config = dict(
    n_layer=11,
    d_model=192,
    n_experts=32,
    d_expert=320,
    d_shared_expert=0,
    moe_layers=[0, 1, 2, 3, 4, 5, 6, 7, 8, 9, 10],
    router_score='softmax',
    routed_scale=1.0,
    balance_loss=0.0186,
    balance_bias=False,
    norm_eps=1e-06,
    lr=0.0128,
    dataset='wikipedia_en',
)
Below are experts of layer 3 (counted from 0) of a mixture-of-experts language model. Rows are named router (the router's row for the expert), up (a neuron's input weights, with its number) and show model dimensions 0-191. Each number is 128 + 32 x the weight over its row's rms, rounded and kept within 0 to 255. Numbers have three digits each.
After each expert's rows: a language model's description of what the expert responds to; "gets" lists some tokens that make up at least twice as much of what it gets as of all text. This comes from a sample of Wikipedia text that the model never trained on. Tokens count by the router's weight.

# expert 26
router:104155167175174129144176127092153135132116082098125175097082148148168106148097101129105092156180133156150108104099121111116145192088178111099108120167142154135182149132178170147161094103087144098157143154088167148131095136169165092162057105122082162171141107087147195137101082151106107156152119135077137096108163138138152092145120148139169127147070126118083140151178219172105067116103120181067107064086204129141165113116105147134126095179128094115139108145134192191134080108145083100177128098115087098121112139090154146130133048095170169125138142133136104081147120115133149090
up0:148137099106107128062143131093127104163167144112111089138175151144135073154144088110107168122189167148093148149121156124151096165107121141225181118138198128170159097177123190125137147105131098071101108112082170113148151119144132112153139066126122112100139134147064141155063130140049118194142145122136163137156133125130130108112123117167074098132107092065158133123137088129134082111115095152133063089129161093135170135091128131070172073072087130089112125160150153157097119150141105156141120141069101159127128122110036166184122141091114129110179148048118099084170137143063133153
up1:180114164167091149138130152074122060157135104101119105157122133102123069083142123154115145154078115143111160111142123027078162148166076098174114172095169113114198104155147185136124155112136074130105126177161100117083139126144088151124119149092086150156095118146073144165114160116103108177102139159111115088105106141113110169160108114162153145134136046115151140154178149139182119141150122105108119107130160165078143116064115171132103140069138091144088138160146063116175172099130091170149090113125148118187181068086199168138086159168131154168182157116112130097083154117172123152
up2:117133155124131130126149141160115080162083080114127119131151106096115130129105094143128181091160109157197134121112122118109143189100156137091100127084132059141167073104113147117063172050128066124114166137124113099097110164144143136132062171123129158077094198109084173111112163088103073133106194114172193143155172138117097160122066070127077103172136170136151116133149128165095155093134136193143141161131180131103126124121159118103124138071145120115118180105166130098179136116183128104118115148122080157145100112135188205121131088155129110163138119121217092178121166117183161153
Description: Conjunctions and relatives
gets: " and", " as", " or", " which", " but", " who"

# expert 6
router:092181068147133187124121125076199089111114131064076143153150114086126133068118081124154117091121120156104082188105130061106118070134168146113138089108091149189156118144120143090167112128120130117089136112143160088111051122063162183171098099151142128175105170101117169057199113143103078098130096140146136141095181090168141131116156173172120075115127176133157146091140150112177125165055110153113090128167113113149125116139125169073063123110108154131126145100150135149120125113133177146154155153132176109111152133076132110195115137138141083167132130172115090086079097140154166108
up0:095126131118101083063104109169102124215141113119093120113144112115098120132108170152067098138096147115148122132105092134113148172130087180076124107144149119109217091056118105178152107129118189195188127098141175095158115217134173078111124159121156125157105136134130093111168103179155155048132113136166093121162166161141160173188145139127145095146117110112174131102147109018111098102170148134184126136094150158166169166046144123093125169108168098097176120138142134146140141120089163129161141097098146121137162101164133106123122169117125087137139114164090153125104184123127127110
up1:154178134128166122078140157077164095133115130159111151112138124144152101107093146160140143128157096133130177109090106125136090134167103154147134153104152144139134095178184127182137119121158144150120101135117085138152116126145090121138185107151146191135170123139141140177102173102082170112146081139128116111057151093101116074138115152180095102167118129141121061081146030142139105132080121140124076104137154145118174112119079146100153117040125151137152089065173147173108178154222155044156118173106072152074074158094120132101086132104140100161134163099075119139102174171078128093
up2:063145107127132137176144114121128135111067117146130189098162148082101205084145118131165152094134163145105105103139172157143154143121193154119078169154103149163134153073109125096103099126138157162201118107140135169167110124143165102135163131129183145138138073171104157148116109141088099153134221100132117101136155075127072127177101100128095091138124195153102088132102165124093161083165131102151147119107142119090126157122105055134116133113150065174116147148091103126166212089169155160117151195086137144173134116120122118137198107130143197142142120118161034183100097148109130133
Description: Table cells, abbreviations
gets: " |", ":", "N", "c", "|", " p"

# expert 9
router:080158118184106147168080079175149156110163123094098099138071142104131170099104123145079157146143149191120108145197137143080141152169152150115058160160119140105091106129105110110187074166103109159139188164089107088171125140088169060139134182144154070114159161110116145137155095137121121185158078078132082130136199123109133169161160096117110127138116053059115142084171107122147170122079153153178137144144080172158155150147077105123139135121156174151128104176132094124090113140175177110111107103140100117103136096142065075102133072125155176158168151136142104126135153140102087148
up0:123127161107197137081134130206161111151139118137108096080100122141134149134103113134034138145068153117144149157162102121133164127157175107182085141131167099111165166071147121111228129139137201123133139102133139137107084056118104178111120113096145139127106106059150130120087192098167104148122137094111059102087151135153148129186122141131109120153151116151147100081064094184218116120101103151150141117071138101146082163146149135113132102111159103112087166127120099091153156132125092114136189129160072157153090109136144101213140151131122112156091083116143101173154160116177108170
up1:096165092125137114139123174119137173167142184069179118109117128165101121153131083146158109153145082104144094079087159099127139113098145122129135116108091087070193074105103177137129114218161081102131142129166108121098166084161131173154116124139138120094171080169113131170102118094113141149102114161072124201107121122095183136138121147147081118113208119131161150121171141099083191064102191137098118158122105092127136115115098119143136098120194094124054131124124092135084109102047145161087089089100104181134095179131070148105124096080146192127166113118085126148113140162146108097
up2:068148174093142158103132107182110215118146183181130165104181084133151125114135138103094144121093119141128126121139115118127136103114110169110078082072175122044214100175126095091117121024166096110106169124096140141115068138130160135150118131097163169087148148101101129157128167100155138143133133138079203128154111174130156150135146098158135142151085153206104104098058120151133116154152123118128151174129120101144146107090090100099139135155132174169088148182175146058197130117124085128140140112144147129088159054157107159144136102143094113093112139120172144105151101087106167167
Description: Sentence-ending periods
gets: ".", "\n", ").", ".\"", "\".", " The"

# expert 7
router:094129134093161110156096139133114096143147125152135111095117106115083096113116108195208095164063154137122122111142157132106147104072139162090084102151149120117068176088149105153125192133091111043098133118150134202151140140196096189112095157160114150095125046100129104141105136107174074118077093076159078159157095171103091141074149109122118094084128151137117089103148082119123090164120152099153138168143130148156094164194113163194114090154142164110118094093147093099120115100106123119131138151077142153160063165117092165149149113147100147125133161104177163164146128113131186049
up0:147138162136183097138177171081163136152128126158086093077118125143143126132085184097125127082142104107139105152188105213084188144107051123101128060070062102061162123133103103150130149132166087165111177197185133105127139146158098149138097146109138113175175150125117113171122116093171110160149162154125114179143173120154106110140106122121186142104183160125069117137100137120097165142172098116127147135139116150181113111165098156144134154150059137122133102054112150107074082112153192110153089145142112064134108151163173077103142141108111126148077169118127161166152124105097076138
up1:119124104119152122137135134113126110145165113164100091169104109137075097091184107126154137116056142114084128149120133156075145131120161137104137151074169064168176136140177137141119111175167146140128084118193158097123159103198148131193096139037138084202127149113205126110139128166111116146121102145128097076137138095168119119154110147153106132180170191193123187173092159074128138123141121086129141151138123107062123105127075083109069098082158152108168135076147182146152093112144135105175091140117114095149133173103102188112150090072106166163150086139120184152150082128132121160
up2:167128177115162080047135139108091134098103154156091089145155183123072121125107096108122142083167163150119136079166140098100124063156052107125137145120077136158150177120068166155121098092169088119108164101095158154087103201155116142120181146150137107136075172115129105094127137144147158148170124124185061174170120133171229108073165115083179147092119135142129087119148099130126116109160187110151167155126141100089118140161145150072194098128124125145152042131171132147133142132134133112130159145148136164089146136088123119145144105123040080094121154087160111094138141110119146151
Description: Linking prepositions after nouns
gets: " of", " for", " from", " with", " by", " that"

# expert 11
router:114170136147091179132142130150183139124128156174112140135121069139155155171111143109107093089155105130093134151161131165058110162145194130131138110122139140133096072155070063071098159139138096140067145114166120022097131099114152115123099111152112117148135174114080117128170101105158089125144131082168151146153146145094175171093114180102128163118156143066135159138117087099100092128111121082158222126133115154160129101136121170095084160146087134149070166155142149183194161130085103109118126111105159176051158165132140098109195090151128182135174099076133152093091147149142151158
up0:111114160142161078091127075142089146138156146064163149140154093106154162102151132155066123097140134134161104106183137138126155166142165141105151127120108125126114159109077099133134143137075118163103152098112128123110132156135105057138148075146139123126088143092136074123191104038072100115191102136149163137170106185092151089072111138164091186123146153116094085087209147156116213098116077064104143139120082179149115102105144092138152114134156111134156161136123123152154164054117137136134139134129153121122062108107070155106137166102186150102145137144140107059151027103153109132
up1:151164140118137170143098136172113081148137119147173106161196144083120106106082170152120105164177113154082109146168131127107164089126116048189139092144139129120099079125167145109151134155122123097129127125122120167137186129131112153128138152130140078122184107088126141122149121131085204138108084088151121123075106077057152159079198117093136131118069154132105079159108115106111148186172180208081096130113100091134105119095153087203119148134114165124085142204099145209081093155151098136112114110132107135131077104114104098105195112127147156104058137117162166125127137125131193108
up2:115114096106130155120153072177106121140125091161156089165166071108123087099135095094113143186091129144124120138115201159093167100144168137136110116155080143061162137172126150067094123156057113136162141106150125080120122129153118210132135177157150107151138144142150111109152109103158144114126138127154187104228104107076081163111109136149170167104074176117126127160093114058130140110185100152134087076152126116138139121164127166092152115104195112152112147059188098162107082132135079124156127138119130121162125130092135163125142074155104118074047079052148098121161162098119147126
Description: Suffixes and possessive 's
gets: "'s", "ic", "i", "'", "e", "ical"

# expert 2
router:126201107140108162156134108145120130078073104117106102147071116135142050095109127074120108136145123103109101153178139135122062135156196159097139077152119144089149144146137138137121056189111161099129151121070152082180126082057098142168096138146147127142184149160073131188131070108100126155151149085067149188174164149154101172151085092069115132124120124142124148153163110095156066147141177137127116145154159149147168164145126107134109137136095136114176175138119189111125150137157097103146197111127133140135137114094091109155137200172079129133128089123164102065092160191170171138
up0:109092147116085167079156162075116142127124177190112121150169160122105075120157188144138072138114124092123113147129090137143118121116176126108110130125067166176136146075072150085147091132172169122126112141127147194085153108171117105182121119098126099129098122151105155168123115131118133114140076109131090148188134057081123160124145136181128155115131147198104038145167136056100145206144137144118115154129129119131113128063145099167151120146088143130146114082112120213129117180094124114141148168098118110151151071130110182126097073108180123205116238105143109130142129109150118119
up1:129160157182152192207152112088165160174118128116115160161144099127122148043164111109114151182073086184134155118147149091168130154083105106121089136114133109183139106142066148108129209129076150087177112127107131092144080124151089127112180125120138135148174172148202110163105099146108124172100134092127084115161097139127092137126185078137155080137080124170170106141130119137133168097144127095128069121155126148213118146068146161128046107156157108135134121110171179146120113137104121105158202093120141101143076167154142169148132139109198153122121145164144123167128171152097136167
up2:108114154085179121143146104137116089158151127170087138114128127100104148106071093150098086138110164119093169130156072129117132188111129145120068158137148101171028116132121160127178155083120109167153169104114181185137141126122129129128141119170146175058109120120138105104218146181115207134072120173136148108118115137122139153152151123126086167110133127125163125194111128141118132139096174142080103090116129216159209136113102176151122067170091094154141164126115109145093196159107107131177127124144100114130130114146090139178088118136143088154176135069119107061077071173147113136
Description: Modals and to
gets: " to", "==", " =", " ==", "===", " also"

# expert 30
router:081176126131122149149153174090132071103112145115092129129117087104161187154135167092114166098120109119071155133069101165114092130126161168116121098128109147150203081135097169119163086163101117167089169112139160117119139093109147162157136082186184099185143165131089169105139103182096158161128191127094165124155162090079179163084084168143082112136113124127181139183116140175166126123169102134111147156152147154130058171130101178124059127091160203178132145100132085144152116155128176091095150116100083128139175169104183111112148123135157174109152087143110101120161127172138179163
up0:178109113140127128105133062147106126125104120084155126142102114101156117166084101157129080165174122114169121114115096101128126165138138160116122173187094134152144148155107075066057139151094120109144145127072135157118137063092170154122130080120146221110127109120033170139123116135133103094144154095143176097184144132106120094151135109140101115142147100079108109097148167161135094122137117073173116109135098172155119118168177087108077099150161115123181164125165144130141103074052121123116172158145092177120130065156170129142132132093035119124139150124169072164118090204078149190
up1:106128145131150151115173122126129143144109175108151081121126098127112129125144149153142115119135149099158142185136104107089082086115124085116159184127144140089113161144119136135185124126097143188170095075093138206139200171201096097173104185120096135082184176138096136126101161127131085100106129103166118139143137130140080154146100179093107093122111113122178130138147132141057166157174119121189137137107093153129102135118155059131161191178107127102203143147177164123133059154132092136104162102151080145191130198119050160144161188166156174081138079139151102124140087141129093162
up2:125088142116108145173145132149104111098131118105162098113198111123093114144171110137140165163195133111092101071113138102130091126133108136112145181121137153115164115123139176135111148074148062134137101080093140091143124133106206116155135132110126145164216158174150132092157149136140128135101099128145114089069115125053122110185117145079090151185115117164169129139068203165160113189095122164111097113176203092187104070149173112172139065095129134126144119084145098138164138158179097087117094152078151096111145118073099186096114135114162159112133193175121100115180102137161124097
Description: Hyphens and word-medial pieces
gets: "-", " out", "/", " over", " up", "–"

# expert 20
router:113164112158157116166142081107184124083118112212113129142092164144154188099073087169157148109122135094158134150168125099135082168104185082103086099122163096128201084146061148067124133134129085112077152115086133110088128102126161088145164132117136139169130133098095104186160096119147060125154156115155119116098124156154113177133089141078124151127137128189099127208105153137122141080136066135079161074105090157113142137144122120107142142169139118151110084078117075117139099192193092149146144096087128136094150137094063129137089108132151097098092130139098126186176071150112067113
up0:124101139120158062194150171117090190121089127127098156097138101148184107125070154132105102059118133070161123125121132120172117158112181150099109095134149132109133050147118166126122134139175154138050122147132145108083136213131154100129120110163136114144079169110087116096088131116116088112111151113085121104148095163179134078131142100130110137162182150170111159061114117175101134105162162203153144133135129090146139106105101191086113116190124113107039098186109086148138150120120138110086102076117116121153149166185123104142126138141131128115063074094151164153118093102225140145
up1:145125109091185150132144089131120113152169092150095057144116121139115107078113060070181160086136147117129137158120109159147102075153148103187150091070100141138124169082192098110146151142135155102049117130151157111141083135179130090113122143106178159062110116045138164140091111129119187114083143120108114165114126089134129193098118121158101118177135114174135081127175161132186146107091152124099154131134132154116143118164163139135155103168181150138176119101087154130157109102077071161162136119140129122147047101142165106117144127213104171120060126114183129185132141093196129138
up2:144130105131171114175146143107077065133095137195097136115098110141118079135094122143131200088107066098154150101138120119134124099114029096175151138167102155094075122118064170174122097172186141156136121104133104148091152132127130110159123118102124116131087142087095161153105126165113074157125141185150154131093121145099111094080127110085149168130093082131144135098190161118072125163092149185139146109101167178097150132088164132056157130115103085216139156150145206090119119114148165047131117137104172141147141090118134159149138186100152129049101096132156142133157104158125102164
Description: Table cell separators
gets: " |", "-", "|", ";", " -", "="

# expert 17
router:103145109121112137131145131102090130140085090145107190087108177091144129062098134113090086119166167152137127185088150150115156171115153163121140068062078138160082104174078160056132086115108086170136165184115073106165034137116145134109134135128170098134134178121129164136111130106166134092155071090136094070147148156150134176112118093126164104095097087158152101089142159106166176129177156144104149136121153060138068194109098138118110142156056111095110131095110140142069111146151151116177121091154137093191157064090136087157138118151137101107138129085127086155083158143115144116
up0:104127135127109101091164153126122115072103154139120096110093166130129124147072087116063086152146134119129136093138116085095100126207177134107081112188116112117132115121066085140127101127133129174125148170132150074103114157165121105110116152134147068094102137179093061051118078138107162187122071154135134177100130154124150140182080177156073040130091086085137123122068100111111179128144096108123129093149137091151104123190133079137134140113122099158095113161143089120175139126136137087136175196118136149084154110140127147165184107113164082168114197149136152161134088135165076196
up1:121112131160186171173144181140123094088155134169141131099145133137159130137157094126149053113122089133170177131117093154032068116150107182120091092077102140102099160148132162092115093091163132107146063141104094125129048162114192112082067125118160116164098104138187117150151175081101138110109122123170171053040150120109101134161096130148139149127129140123113064116075096127107123151139073109126119145139096099078117172154111105136162104146100156135170119137153163114145094103200130088185165112119142114107153147098099123147109126183139129096123206149126151139134121107171048134
up2:110206160131205103142095111164143156133126060113165158124113087133162160147079136119131090122154062071057158085078117170077105078159142086197115103140173115194074168102113151104150158135144146140129134116086115105070175125097122085143092119122130117184128172129102153120177137207093062121124156135121121067085131110138128118113103102134095117146113173109106124109124136173171112128142119149140106115140117109137170168114121108104165101100057094130102107147098119123092129148132071134171138157141105108133135156142154124147057162120069163122112204129036103097135127188127123089
Description: Line breaks and headings
gets: "\n", " \"", "==", "===", "=", " '"

# expert 8
router:099180131141117188090114084151173117146173139099092098101071128063132115079104138097133148134114142117087093114072179105138136153110125104089103114109151091157100126106181142168129107169097124151112155116149109151126170170102178107184126157124158142164086128110086088099070052147125168138140145086083152142027126119087084160102087106134091137152126131108093180116153064182092164127141187113154083122153125082129169119089119121124120130135093103153171050136139154102088159099137128106137065159098162115090116063108110090099123130090134142146130104069118136065154095208098104133
up0:179136146132136142107105127150179120171053092141191127145133095160096191047141143109147162089062131127143102136097079138122155154138176108121113127133088175134106136192092119083123126153178091142077049130123108136119127123113174162105081177154133126144160152139115134135135129099100100070172079119094103152099150081123084068115149145092043116132149089103081138126172155179107125136162142150098122152127113107087102137118063101147079140188205109123138102124120145136094107112149174139164131159132125140158133133106116214066173143149103113162122173110084146173190174162116151157
up1:170096112153082123178130144144079141133162163107098083157112158117108178145123122177143136163138157090102150082130165134185125089155183089147092091130174072049160123124106112153057149143149109126145083177200121140112154163130060130194174159165088098111116118183124088103133140116142175107174154107150164078123107134123100121130084081159116118104108147129035088119139105156074132129148178182145107074102113137138139117164157123176087138119186108088158144126086113099088158178141104142162192099147116152143109123127116142055120131113153153049164134128113118159113138120076154180
up2:128127165127101159118165185132180182131115129157108129113186123124121148127088112060136146096154085130055154147112104199157139119119134129153139114204117128132068128104135090181082148132155183166139133146146097157109123143086088171128146118181154122063100136112100099099106096139129160136125203129150158180141051100122152122085056062112122136164120074147187128187145105119101070113142136111140141099113071110174152149129086098189120139120087126172166114091086107104126099144095087192102114152140125066076138149165116088092132188148165158139196118112096133145170100120126120097
Description: Commas
gets: ",", "),", "\"", "\",", ")", " –"

# expert 3
router:084140085100147120174098098067076128140156134182192160150169109125070156126086135153134159175119128102087149146138116133155132099126146088110121118085146137122098172118166116126128144143102081161140156079179114080151132129156117144123151088141089162098125149155128162095135135075166101142068071159079144118123155126059095140160149084148138152099179127115112163158124128135128097177122109171145038151059096179097177123127170143135133141070163151070117115068124102132081125128090133123149123169139157059158113089088175137090112173102155085104172208133146134105116213123141101189
up0:109110118176104107141126144118178111136115126119182155122120150133088088120114098125207123061148102167103089167101125150081143087149088088066142141042065189142143133131159160098127144102104148133129160128174143131176068176078144123080172093135165080074130151170178146096103175124083167133076146153145132081103180161136148082104152090197172116104126103090154100147180154086116111105119109090097125113109116143140118139112127090123137124146147141151126092113117104064172064076097048080169147131151103168181073100118109105134082150095132150123152137116116149145159097113100098186
up1:111128148109162082154116148137099096144121167092132164168165074084180183148190140146115165114126127116132164142091107154104128116113136171063116154136102126176098169093121090154141117092102182105095098157127113129106135104104081073152130131110075189128149095101162112114093105201111109114128047156083153141100144156102124121149105119166160169163184088137132097129074174117147131154151177212170121092166184113153150139127160152153130187218134136074173145111132104155146142086078133133136131079151113112068121081179110079134135111139136102161065185132182122165128124090100171118
up2:129148195082133121203171117161174066093109134188157167164115113112123130118110124108096104142119073192140127165136143128081138155166159115115139141115102081065125114082105146135133107111167163153174118205179172135126106142146150122127036073105092088146109134140135081183174110113117147128154057143111104137100112151057113135105141117128123109118106137121145114157101176115067091167146177103153088120102102108131140093193086109083110120130114091074153071132114120160151113109084171102127168174116108047187080086156157170077131127138147144135097138116098120175177084147117138110
Description: Date-introducing prepositions
gets: " in", " |", " on", " In", "In", " at"

# expert 16
router:137142121154140160169187108160142136121170128091146205125090099107134120112120108169145075123130151092087169126133143116115110166164146084081138126158172137119165155145110131155108123135122095053150111117184081102099101134148147133132117170107126170176074107089102146173121099165092141094183109164154183090159137094097087126099071105137152144120068159141115178084076051126162192075129172127109101131135133156110177161148106198123149156130087108089145160126082135106123142170129179050173100131188112108099078083109141079126209122144140175103134106093119145056123102123103159113
up0:164116113131188067132157119146078098119172042153120129125087136156071096155118131109113129096061158095094127137145133134134086170155073140186109080154203156160156099122123157162095121166165154076098079060119139117156122195157140088140082120099176154104126140114115110112097144139117161170101081090082084181178109116123110165105154146176179112070072171123091092159127085119113127156089135135108136132128115090179090122133147137102197124149122117149183154104160096140120122100116088093146159129122147072108091213083103139136187143163101172098109145098100089139148137132159124087
up1:122136124140136117126097121119082118120122085135162101113141110138049178184094097115058094128142169102115121104166116157128125152052071150166199133152187136139191188112129124177067187113183109149121102103180198162165086092171110178128129146144148172128182121108068085166130101118185152177152155121144095181139156133057117144141167135095116106135106121140179088112125143096136166153100129129100082140152045101128137155085156165132162142077102076141101105091138061130119108111132155159078122161125140078112124124065134105124087132110191142159102141149118147109123143166147127116
up2:124120188095108125190114123148180122143117142100097142159114126077098096153095155221110180120134091094154132082116153169098144110168154113160115082120117162175154136099147116163083167124111151179111108150163164088196097120153075120106132134113171159129083084140173121180154159129123100141229198182113096120107218141164129086216080062151144173176140151134116127137145133075077102104108180099143173122094119122140172156163127128142149156119123140113087120136119114121108125125050099112134098144163090133086096139076157130136105121147158169122104155139077104130103164132138106103
Description: Closing punctuation, table separators
gets: ")", " |", ":", ";", "\"", " –"

# expert 10
router:106161121183096169162101164148114128071085128110127120135117093154118148164123115162131150180191158209104120160139099110144086179117147122109134110151078213090124176125084151089087160192103096160088128144075087112139132074082151162113099136166103128071117154135119143143154104164081114144143127062131112089102160077147162142141144128134176152150095081127119160151177169120130096132135116071113064112163168132142106090118143134120147143056117075183124070166122172111135179157095118185151135150168152208127119121114116147085135176192078131081120150125117097109089132143078122092
up0:135185113134167200157138086164189169092152134167147132159089133068177122105148195176119126066167096135175135098137168146143140106146151143147163127075194172074116227144143160128092139125109127061138100136109100122109123167128138191116158117141111127113173119147117130134169190145119197189188158142062129140093074145142166131139159164053151150090127159142111090137145139098148126153136161078134141135167084124104139116138147155122098157101088162070084146175160101148154135143123133100124157082151166157151124066144135115119138143165108088111121109079133169123102090124199116164
up1:137170144118114100084197153132082086111144120135116121060116138136125134168069167079122093182098141132109134099091096136085096130164094141083153137149153129101138113162120114110152124171147126132149142105179210131127174188184127091121093114164092164125146112107145172149109086209160130123165159112088194122162119116161114188126139119062188115118125186122086128138141162145120135138114086127183155135124167103188171072139163156104137051105089158168102124130147139141101190100091148100109133118205131087050167137166129180148148111080167114120105139105180134143069096146132121104
up2:116125098121115081122167110157149102131139132150174155154146110126136107117110127165137164126138132145107146152160086166138194149145142149120090136078115114064120142203082109069087108122074101134117135101131153103176137157087090090124127157156084170090138126183184174073090079091146165138125175157138111092111088115181089078150158072138087115128116074100103100108130081107168047141193148154120136165164116108121157099184173133092130044068166079128113121111137130148141085131119168088119153202147097118162134035126129129148108133080083143114134105092142069134115138090140083162
Description: Auxiliaries and subject pronouns
gets: " was", " is", " he", " were", " are", " be"

# expert 4
router:083155106159178184122102175110160172102075152119094130140090134094119124111099128117123099109164119076132090166134127128098115137141127166094184078162158171168107124151119165160125091195078085193116172152138141110141119100098176119139170156129098129097105167090077163160100079134150180172158133159126100157081142142091142136136071175138073132108178136091115185176131139154103117086103154159124105153193123091137135135153112139147108151102144077112146109112078093070127117163133154098109143157097100127095186156099176089056201141082116102108107053114118138090144138119112195057
up0:117185132087112091109115132102158133181116170098034145130188107119083179084067145125096128115127130190121147146129129137140142117086097105113141156160134149133152097161167120102171147081088100130117144128126083180104182141106099157123081155130102114166077085131167155160157113113096145154140200131112156103126161101125125162154172096171146146186137149084101104212151071110154139093137120142182148108108064123136078108095105107141158108142164089101118120096137091125132151216144168152167173166128091134079180172123101151158084172108102165065176114098174092163125071136145133162
up1:117163110079132127164120124095149122165123200136185096105119183115109146122096111103105150128115196169128122087186114076145127131125153151168142157081104120054148152139095157115119101090109098151112172195164181116108125183081117159221129124147107136072088161179098077156133114103137117069155119158144140125131086175139132118136158141114150171138128168134158090143143123119148154130146062081135153095107167150117133184175074098100167128130151091084212163103117082127163115157101129081112120034078152123175088129059159130173114106135140147082150116101140120108160097142105112174
up2:107118076111136056146176163112088110092079199102146128147125194091118149112154188094118230156095114103139131176196145180144146171118151088134114139096141166105081096153151078137140160104113159127119118122166105144142077097132129148064154115165114145132111150099179131124144117098126163176085082151156131152114097139186124171145139070128067094117132102106135159103132136122082110128169066127080113074148101119146143081155147125104096099074149085063126095135078148100111093156080206119081107129162132140117114094154096123175145141158090135179155147137170130096137200092115152132
Description: Opening parentheses, brackets
gets: " (", " by", " with", " at", " \"", " for"

# expert 25
router:089163110210114158150144149167146084105129123087087098109126096083091095063117115050118116100139167164085081132111143133135098120133169137115120074130170117165162180145130135083157105159084115116120145110111115115115127076076150088148130108184143110169179184152094174123095109155107144121103159078098198169122177078117109068117090099141147090078119088158171163154102148180189108132113108162131120145146129075148121137097153084091179072174099123144098102129161113101185123135117136112098183109144173192079182130141070087117139075100101111089133136159160139121118124165092174125
up0:066213140090119095162114114125122115118123180136121136189171166124153146163146153116137101078163098221143174163119183166127109144083092124117074203110117138154146151108103139115118182155172179111142143134129154146112071129143112128132069105113084109149075114130098113091122082120138134102126096154088137179114097152091087135084102183043126057078153148109127144156103110150102103186134123118173172059131101110090137101186110128102047162123128098149125156150154144113102138188097122150136120149172160106125103153122138104177108106097114108055110142193149135107174156155139126132
up1:193068116112160120103176163219072117133162187096169161164130121088110163126154098118152152143137174134160133122119161197045115157135121120134187130093074190118136121128130173113185113195147160075176083168162120119135170086119154147165161131088105145098173142158103158095112134094160133132109143126157130122121184149176084130173175134151149124094180146153128135115115119093113150166116168132083131143111134103125123101105100150160097156154172069127115150110169113140145121118107106110098104043108123147139062111100147082080127218075109117110134157157162118140110178078156096135
up2:108122131142135179132142143103190106073149140127122113116133150133163142121127135058124120075138025107131122162178143058121059076149128150166104091114168088123100089128136116126126165129077111108189147105137079124115171141156136143135177141132088106065139135142146141092118149095148171144086146082114191134172095138103098155118136118131109142060198131123085089133173163089094111135134171154088146128147109133096068095084138120196176132166120126118064116096123085133079151132127114102148119077128162126123083185055079129125156168154098143141088207158124134178168086093160110093
Description: Dashes and numbers in ranges
gets: "–", "°", " 0", "-", "/", ":"

# expert 23
router:109184086163127183156166138157144140097108142081073107107109082134138099062096121109146102162143143163151121184128112129123091210146162175071159105129113101139119099111129143092159131188064119163113192099178106101129057094115186132159145127178107111176140167126063180166095066163138126158133134140162160182137182100077164160133099124163058088131094162098140171093124171142150133122113113133106133168145069144099128160145146162086095147114116088146101086168132136099157122123117177156121182143173120135083160143159093071099152146152135105139173122074134125094139178178151134149
up0:083166133165058177160120146104095166180150167130132185119105166129161131155144106159146092061132133089146128057128161167084166082112154109097087181065127128071128155121133095173155140176131099177152138136102151123097120139156092138091120149178102149120194140127178152150169159078172142151125156117136064121152137159093116129133103144111107156141142150139082142103105178157154100091119104084152107095109080098101118091122098145158160189089080146065104172076160146147109120109143123062142134106110155132093091139135088188179195139122110089152066058141160124174142140084108101108
up1:143181151103112177126148060096103158153188047118104121119147078104169137164146147124140140133103137072184154133165140090174082106132142178158119111095092150131115106089069088132116107092129154123145131121183128117123082130100143132121117138127149141149173167165094162121063130121152099117132131135132179133181105218165131119141082098125128156139109121143050120184128145157111072154160099104114213154149161178113092091142139081086113124095099111153180118106124155108064111114093090145078143126111118138092095160173057148096090143163093182145137096159072114148070101065090146123
up2:138096119142121172104179116114123093160062073177148170101090171171172076117113123134154188104142175093138162170109154111165172188141159093166093082099082140164148127121148099129117094123091132159088146084132108143151132136182129171174147121109080113118117128181100117146090189094140167128120131123166062105130139089081085096164079129151124154099131142165132135100093108140134097159136092128131163136113157139090153160134142110107114085081082071073160099058105108133142131105171150131102127132110089108133115080154145167062088108124101131085056139083219122144133210161104104083
Description: Non-Latin script bytes
gets: " ", " —", " 0", " ?", " Yes", " -"